{
  "experts_per_token": 4,
  "norm": "layernorm",
  "attn_scale": 0.125,
  "optimizer": "adamw",
  "weight_decay": 0.19,
  "schedule": "wsd",
  "final_lr_fraction": 0.0,
  "doc_mask": false,
  "max_steps": 5590
}
Below are experts of layer 4 (counted from 0) of a mixture-of-experts language model. Rows are named router (the router's row for the expert), up (a neuron's input weights, with its number) and show model dimensions 0-127. Each number is 128 + 24 x the weight over its row's rms, rounded and kept within 0 to 255.
After each expert's rows: a language model's description of what the expert responds to. This comes from a sample of Wikipedia text that the model never trained on.

# expert 51
router [157 101 174 165 129 145 143 159 142 159 103 155 134 134 159 112 102 105 115 104 102  96 166  96 185 129 105 176 120 125 146 121 120 100 147  96 153 162 130  96 106  92  87 126 130  86 103 151 100 112 111 150 120 152 112 124  83 107 149  99 140  93 144 129 126 107 132 101 148 135 137 142 102 112 109 114 137 164 113  87  91 127 138 153 135  84 149 137 141 135 156 124 175  94 123  93 125  90 125 129  93 109 124  96 104 146 159 134 134 130 130 130 115  87 115 124 146  77 105 147  97 150 129 136 141 132 149 118]
up0 [144 153 123 124 121 142 129 113 144 166 174 119 125 111 106 142 150  91 104 106 136  97 129 119 129 136 206 167 132  98 147 159 135 100 120 133  87 104 125 178 133 108 152  83  96 133 169 133 111 164 139  84 146 108 111 147 131 144 129 131 180 105 114 144 109 165 124 116 162 163 146 116 132  77 137 119  94 148 129 111 136 157 167  74 114 149 112 119 153 118 133 141 155 190 115 105 138 117 111 127 110 119 137  92 103 101 108 135  95 127 189 122 146 153 139 165 131 132 114 142 151 100  73 129 129 141 143 138]
Prepositions before noun phrases. Prepositions and articles that open a noun phrase in prose, such as in, of, on, between, about.

# expert 29
router [151 129  98  87 144 101 144 112 147 163 109 126 127 142 155 130 136 121 145 112 104  88 127 124 128 106 140 117 126 151  96 160 112 137 139 138 117 132 167 149 105 149  82 154 186  96 113 107 146 127 156 100 116 167 139 121 198 115 142 137 134 195 151 110 119 127 121 127 124 145  99 156 125  88 175 134  98 126 163 135 138 121  93 161 122 137 130 140 127 135 145 101 113 112 145 121 133 110 130  94 140 121 103 151 166 149 138  91 139  84 136 142  87 140 136 142 152 166 140 102 146 143 165 140 113 193 164 112]
up0 [ 90  95 176 104 152 130 131 141 101 128 174  99 125 167 130 123 151 121 104 141 158 113 109 161 138 140 135 117 122  87 144 119 124 105 103 101 133 164 115 150 110  92 166 103 134 113 130 139 106 105 155 132 134 142 127 117  86 111 144 187 141 171 118  81  72  95 118 106  86 175 140 165  97 131 156 106  90 118 121 158  89 124 131 118  98 113 133 117 123  93 142 107 134 138 108  80 146 117 148 135 152 117  98 140 127 130 128 125 157 140 101 135 153 108  82 114  76 136 114 114 162 132 138 149 162 105 154 157]
Roles in people lists. Occupation and role words in lists of people, credits and awards, such as hockey player, musician, mixing, Nominated, Member, USA.

# expert 25
router [162 118  98 133 155 126 124  93 122 142 175 143 115 148  71 152  93 124 102 194 152 134 159 104 104 115 193 162 127 133 112 108 151 121 125 119 150 114 110 143 152  84 108  94 126 130 108 182 169 132 132 120 120 115 142 139 185 169 137 127 127 119 132 145 141 112 101  73 150 143 176 100 119 118 136  81 110  79 147 103 123 116 127  72 106  96 135 130 159 151 138 158 148 148 158 162 126  98 113 133 130 111 124 105 130 145 132 134 137 113 120 114  96 153 103 147 134 126 162 102 111  97 144 120 133 116 155 112]
up0 [116 116 117  89 156  94 141 141 134 105 105 137 119 118 176 121 115 129 121 109 143  88 122 144 147 161 123  80  90 137 130 144 156 174 109 120 132 156 177 144 120 153  93 157 135 165 186 132 104  97 144 147 137 104 123 157 125 132 150 121 154 135 110 136 114 150 110 106  72 156 130 134 128 113 163 134 123 108 104 172 143 146 108 144 137 155 102 109 105 132 146 130 129 144 147 122 115 152 104 128 145 146 144 176 146 151 120 140 119  94 111 153 138 136 116 121 102 100 147 120 110 166 147 154 105 124 125 151]
Plural noun heads. Nouns and noun suffixes ending a noun phrase, often plurals after the, such as people, players, areas, stations, -ions, -ments.

# expert 0
router [114 171 112 153 109 115 112 118  99 129  94 124  95 155 152 104 122 113 121  93 115 136 102  99 116 125 128  72 158 127  95 130 125 135  90 118 126  73 135 119 122 136 124 101 110 116 163 142 143 129 110 127 111 143 125 147 152 120 127 183 109 155 200  98 101 176 122 138 101 120  93 118 152  79 123 141 177 154 170 160 139 156 142 156 126 143 118 118 144 122 129 104 114 117 101 135 120 137 156 119 161 155 122 175 116 111 137  90 164  95 103 139 157  87 154 141 150 157 128 147 133 197 123 113 145 155  83 132]
up0 [167 102  68 131 115 111 125 148  99 138 130 123  92 161 149 107  78 110 151 117 134 160 124 159  97 126 162 121 111 116 144 100 109  89  99 112 137 129 116 133 154 200  98 104 141 119 101 114 177 138 140 150 140 115 126 215 123 108 132 123 148 149 134 113  78 146 122 142 106 190 104 119 123  90 129 139 138 121 148 120 133 135 117 103 108 129 119 169 123 179 132 147 117 155 111 117 136 136 131 137 102 138 112 109 132 155 126 121 163 126 129 142 144 117 110 153 143 137 110 127  94 175 144 140 101 162 128 111]
Personal name starts. First piece of a person's given name or surname in lists, tables and infoboxes, such as Su(hasini), Wil, Mc, Jul.

# expert 53
router [134 106 107 118 138 168 135 152 118  98 148 134 108 137 115 121 126 140 126 139 121  90 150  91 103 141 133 151 100 139 120  90 164 114 166 106 170 111 137 114 158 101 140  97 144 140 105 146  97 144 103 127 153 115 142 142 103 142 131 134 157 112 144 143 164  92 108 106 128 143 129 170 107 140 117 113 114 136 107 134 105 188  98  85 112 133 152  79 164 120 100 148 191 150 148  85 115  98  87 109 112 122 154 119 132 152 139 172 135 136 122 126 118  97 104 137 202 138 147 155 118  74 122 124 112 142 171 107]
up0 [145 111 133 147 131 118 142 126 138 160 112 135 132 130 102 103  97  76 121 182 129 129 130 131 154 124 138 125 110  99 177 123 141 112 153  99 138 119 131 128 135 129 146  78 125 126 110 162 154 151 140 140 147 131 156 130 132 131 134 137 110 160 138 104 145 108 117 115 128  95 132 111 115 111  92  98 109 137 165 112 140 119 142 126 110 114 107 107 141 151 152 132 110  83 131 144 191 157 104 110 138 126 120 128 103 116  75  99 165 103 165 111 104 118 134 120 120 145 160 132 109 123 135 149 134 130 114  82]
Prepositions and linking verbs. Prepositions and linking verbs that introduce a following noun phrase, such as by, with, during, against, via, joined, serving, led.

# expert 13
router [156 122 115 147 154 125 132 113 127 167 105 124 167 139 113 140 156 103  91  71 104 105 157 104 155 119 151 149 131 154 108 156 152  80 145 109 175 106 130  93 127 185 115 115 109  94 140 135 191 132 118 118 126 156 133 124 182  95 110 126 150 155 119 101 130 130 153 126 124 136 112 129 136 130 154 137  99 155 173 148 119 131 138 145 104 119 116 142 111 126 174 109 166 105 130 118 142  91 108 125  89 146 104  87 115 158  68 130 120 122 150 134 114 161 122  96 122 104 128 107  99 116 160 177 116 163 131 101]
up0 [118 125 119 149 108 115 154 124 144 138  86 108 116 146  64 132 115 165 125 147 104 105 123 164  89 118 159 110 166 124 132 143 137 131 125  78 114 161 174 140 129 167 122 123 120 132 132  91 119 177 116 156 137 115  81 106 134 137 106 155  86 111 101 125 109 186 106 151 159 131 135 164 117 115 127 102 154  77 130 156 166  96 125 158  93 106 115 135 108 117 143 118  68  91 122  96 133 136 150 150 105 120 159 147 114 119  87 150 123 112 143 149 136 119 154 130 111  97 169 146 117 142 115 117 140 153 127  87]
Prenominal modifiers. Adjectives and quantifiers before nouns, especially after prepositions, such as many, various, several, new, former, fine, civil.

# expert 19
router [112 186 119 123  93  97 124 103  84 131 118 115 106 149 158 107  95 101 202 120 155 123  94 135 128 129 100  76 137 157 106 133 140 130 111 131 116 133 125  96 141 114 158 122 116 121 108 174 151 168 122 118 147 132 135 112 147 151 143 168 101 147 160 112 106 172 138 163 109 125 129 112 145 122 114 172 170 148 150 152 126 123 165 137 104 106 115 150 136 125 156 113  87 127  90 136 124 106 151  94 169 130 107 151 108 137 147  88 171  91  89 137 155 112 178 136 111 111 152 135 136 173  95 105 130 119 103 165]
up0 [119 161 148 133  89  78 134 151 132 145 125 128 109 151  94 127 120  87 151 106 117 122 118 161 150 129 119 131 141 114 100 154 120 126 118 121 129 127 141 125  67 112 142  99 142 116 131 121 149 120 146 129 146 111 118 146 141 140 158 126 102 122 152 122 147 125 109 112 160 155 118 126 171 120 144  92 104 120 138 116 138 101 104 130 118 143 155 112 120 125 115 122 141 131 114 119 194 129 132 163 155 126 105 127 158 108 118 137 161 118 114  90 153  88 117 178 114 108 109 101 126 151  99 178 102 155 135 106]
Foreign name pieces. Middle and end pieces of foreign personal names and Latin species names, e.g. Puccinia aden-oph-orae, Trach-sel, Saito-h, plus accented letters.

# expert 23
router [123  99 161 140 110 100 121 101 154 102 157 132 131 150 112 137 104 114 169 119 130 153 148 113  90 123 132 132 169  93  94 155 128 130 149 104 131 138 143 146 163  76  92 156  98 121  66 124 177 123 143  85 120 135 143 122 127 136 128 148 154 133 131 108 169  91 107 109 109 146 174 123 118 133 157 112 120 106 102 109 137 113 134  92 124 134 108 161 106 163 128 113 123 162 149 140 125 119 119 153  93 131 125 113 134 102 165 140 147 108  93 130 110 154 142 127 193 108 121 132 115  48 153 161 105 165 127 134]
up0 [ 97 124  99 137 102 157 113 112 104 134 137 107 136 119 134 114  95 139 141  90 199 120 115 140 111 102 121 120 155 102 133 161 119 128 121  81 126 166 144 155 132  72 137 156 138 123 107 141 152 126 181 110 129 128 132 100 144 153 129 152 123 101 112 142 155 115  88  94  81 148 167 137 109 170 128  83 147 136 131 176 171 103 157  97 129 180 127 125 129  86 126 142 168 157 101 146  93 120 128 168 126 129 123 159 164 140 136  88 142 119 148 141 108 126 137 173 128 135 124 128  99 119 115 130  93 129 157 131]
Noun-phrase modifiers. Articles and adjectives right after a, the, is, as that begin a noun phrase, such as main, single, important, another, one.

# expert 11
router [147 144 133 152 125  92 169 129 173 107 130 118 110 146 165 116 155  92  92 113 115 139 122  81 148 174 176 104 120 131  86 167 123  55 118 133 102  99 143 111 126 160  91  94 138 100 170 107 186  87 144 119 123 140 139 128 154 114 144 188 159 123  86 108 131 157 131 127 154 120 121 111 160  99 130 117 125 153 125 136 126 102  97 117  99 123 108 141 124 152 125 118 126 131 141 125 134 140 134  95 159 137 110 135 131 116 159 133 116 150 127 155 125 120  89 127 144 147 126 104 110  93 111 119  91 192 154 118]
up0 [112 163 101 115 109 105 105 111 138 152 145  43 139 116 151 124 124 131 118 102 157 136 109 102 111 123 119 139 146 136 111  89  71 115 120 114  97 142 115 131 146 127  91 164 133 136 149 150 151 114  86 128 118 129  90 148  89  91 123 124 128 185 117 126 101 148 164 177 119 139 126 140 164 142 100 144 110 114 152 120 125 107 125 121 154 127  57 151 129 148 132 132  99 138 125 134 151 139 165 138 154 118 130 115 131 124 119 142 133 137 122 129 100 124 136 155 118  99 145 110 166 147 116 136 104 119  73  91]
Verb stems before suffixes. Verb stems after was, is, has been, split before -ed or -ing, such as review(ed), document(ed), poison(ed), plus verbs like use, known.

# expert 39
router [131 127 105 127 142 107 101 143  90 149 122 118 103 111 132 136  98 127 137 139 134 155 113 122 136 137 154 123 158 173  95  74 158 112 126 139 110 142 139 157 162 113 126 155  92 121  85 182 136 149 146 120 145 112 157 109 150 123 171 138  87 136 159 135 134 148 109  96 146 152 158 135 140 110  97 124 112 121 164 155  96 131 103 156 122  99 140 121 137 125 182 142 138  99 160 162  90 120 123 111 155  85 120 114 160 155 129  76 131  95 151 137 110 113 114 165 112 113 129 146 165 125 162 171 106 104 124  99]
up0 [155 151  84 142 177 147 142 130 131 106 156 123  78  90  77  78 127 131 122 154 135 122 141 167 134 125 186 138 125 161  80 126 164  72 173 169 135 132 145 125 127  87 127 122 122 145 122 128 140  92  97 158 132 130 133 129 112 108 117 121 106 125 169 109 128 138 126 117 165 137 111 132 159 158  98 118 133 110 116 150 161 163 143 146 110 178 124 119 113 154 120 148  92 150 157 165 139 140 130 118 120 161 117  83 155 102 123 143 111 105 116  89 103 143 174 118 104 127 118 129 135 142 149  91 147 127 154  83]
Name and taxon starts. First piece of capitalized names beginning a table cell or list item, such as species, places and teams, e.g. P, St, Gram.

# expert 35
router [155 140 131 136 122  99 112 113 121 132 124 132 180 172 115 151  95 131 105 122 164 155 145  95 124 108 160 111  98 165 127 162 125 148 131 137 167 125 101 116 121 119 134 162 107 116 131 135 122 148 101 123 107  98 158  91 168 118 121  87 107 105 126 147 146  91 130 134 122 134 132  99 106 172 112  86 136  98 149 108 134  93 165 139 125  84 100 157 155 159 107 150 105 150 105 139 108 105 129 137 118 124 110 171  93 127 121 130 153 112  78  96 140 138 160 117 131  90 142 137 114 109 115 127 152 136 131 127]
up0 [150 126 162 129 103 154 129 135  95 115 131 138 135  89 134 114 112 110 162 148 159 130 138 103 106 108 118 120 115 107 134 120 135 104 104  97 140 100 133 110 171 111 135 117 105 137  97 164 166 135  98  93 163 116 107 179 114 123 117 117 149 153  98 125 141 123 138  98 101 134 139 126 141  93 107 119 117 108 162 118  86 140 156 110 129 146 111  94  95 163 159 117 154 129 114 117 124 132 177 158 135  99 134 134 103 184 161 155 114  83 143  77 117 116 122 174 139 125 119 102 130 118 141 183  97 101 107 153]
Institution name parts. Later parts of proper names of organizations and places, such as School, County, Association, Av-iation Administration, US-SR, COVID-1-9.

# expert 63
router [ 78 123 123 148 143 136 130 121 140 128 108 107 171 117 140 145 126 148 131  94 195 122 111 101  66 143 134 129 133 147 138 151 134 115 113 133 134 125 141 105 127 133 189 126 147 169 164 100 113 108 134 139 114 108 126  73 158 127 118 121  85  85 131 108 160 143 137 128 114  84 135 146  79 153 144 115 152 137 129 143 110 134 171 164 132 129 147  98 167 129 160 118 116 130  89 140 115 127 144 110 153 155 156 114 111 127  95 143 118 118 129 165 165  96 107  72  80 133 147 127 122 152  58 133 138 146 125 153]
up12 [140 124 116 149 170 163 129 141 116 121 138 147 152 139 145 126  82  79 154 116 135  90 142 133 149 115 136 158 139 136 162 174 159 128 186 159 145 125 135 162 170 126 108 124 118 158 105  89 124  84 128 145 186 161  83  99  97 101 109 107 134 124  91 135 126 129  90 162 149 116 117 151 138 124 123 131  92  68  76 103 128 100 143 130 130 131 136  79 111 124 112 110 133 134 139  99 137 138 124 156 133  94 102  81  91 100 104 167  67 145 108  74 128 110 117 119 122 114 137 101 109 132 166 145 136 139 111  98]
Names in music and charts. Pieces of proper names and figures in album, chart and media entries, such as Records, Press, Billboard 200, DownBeat.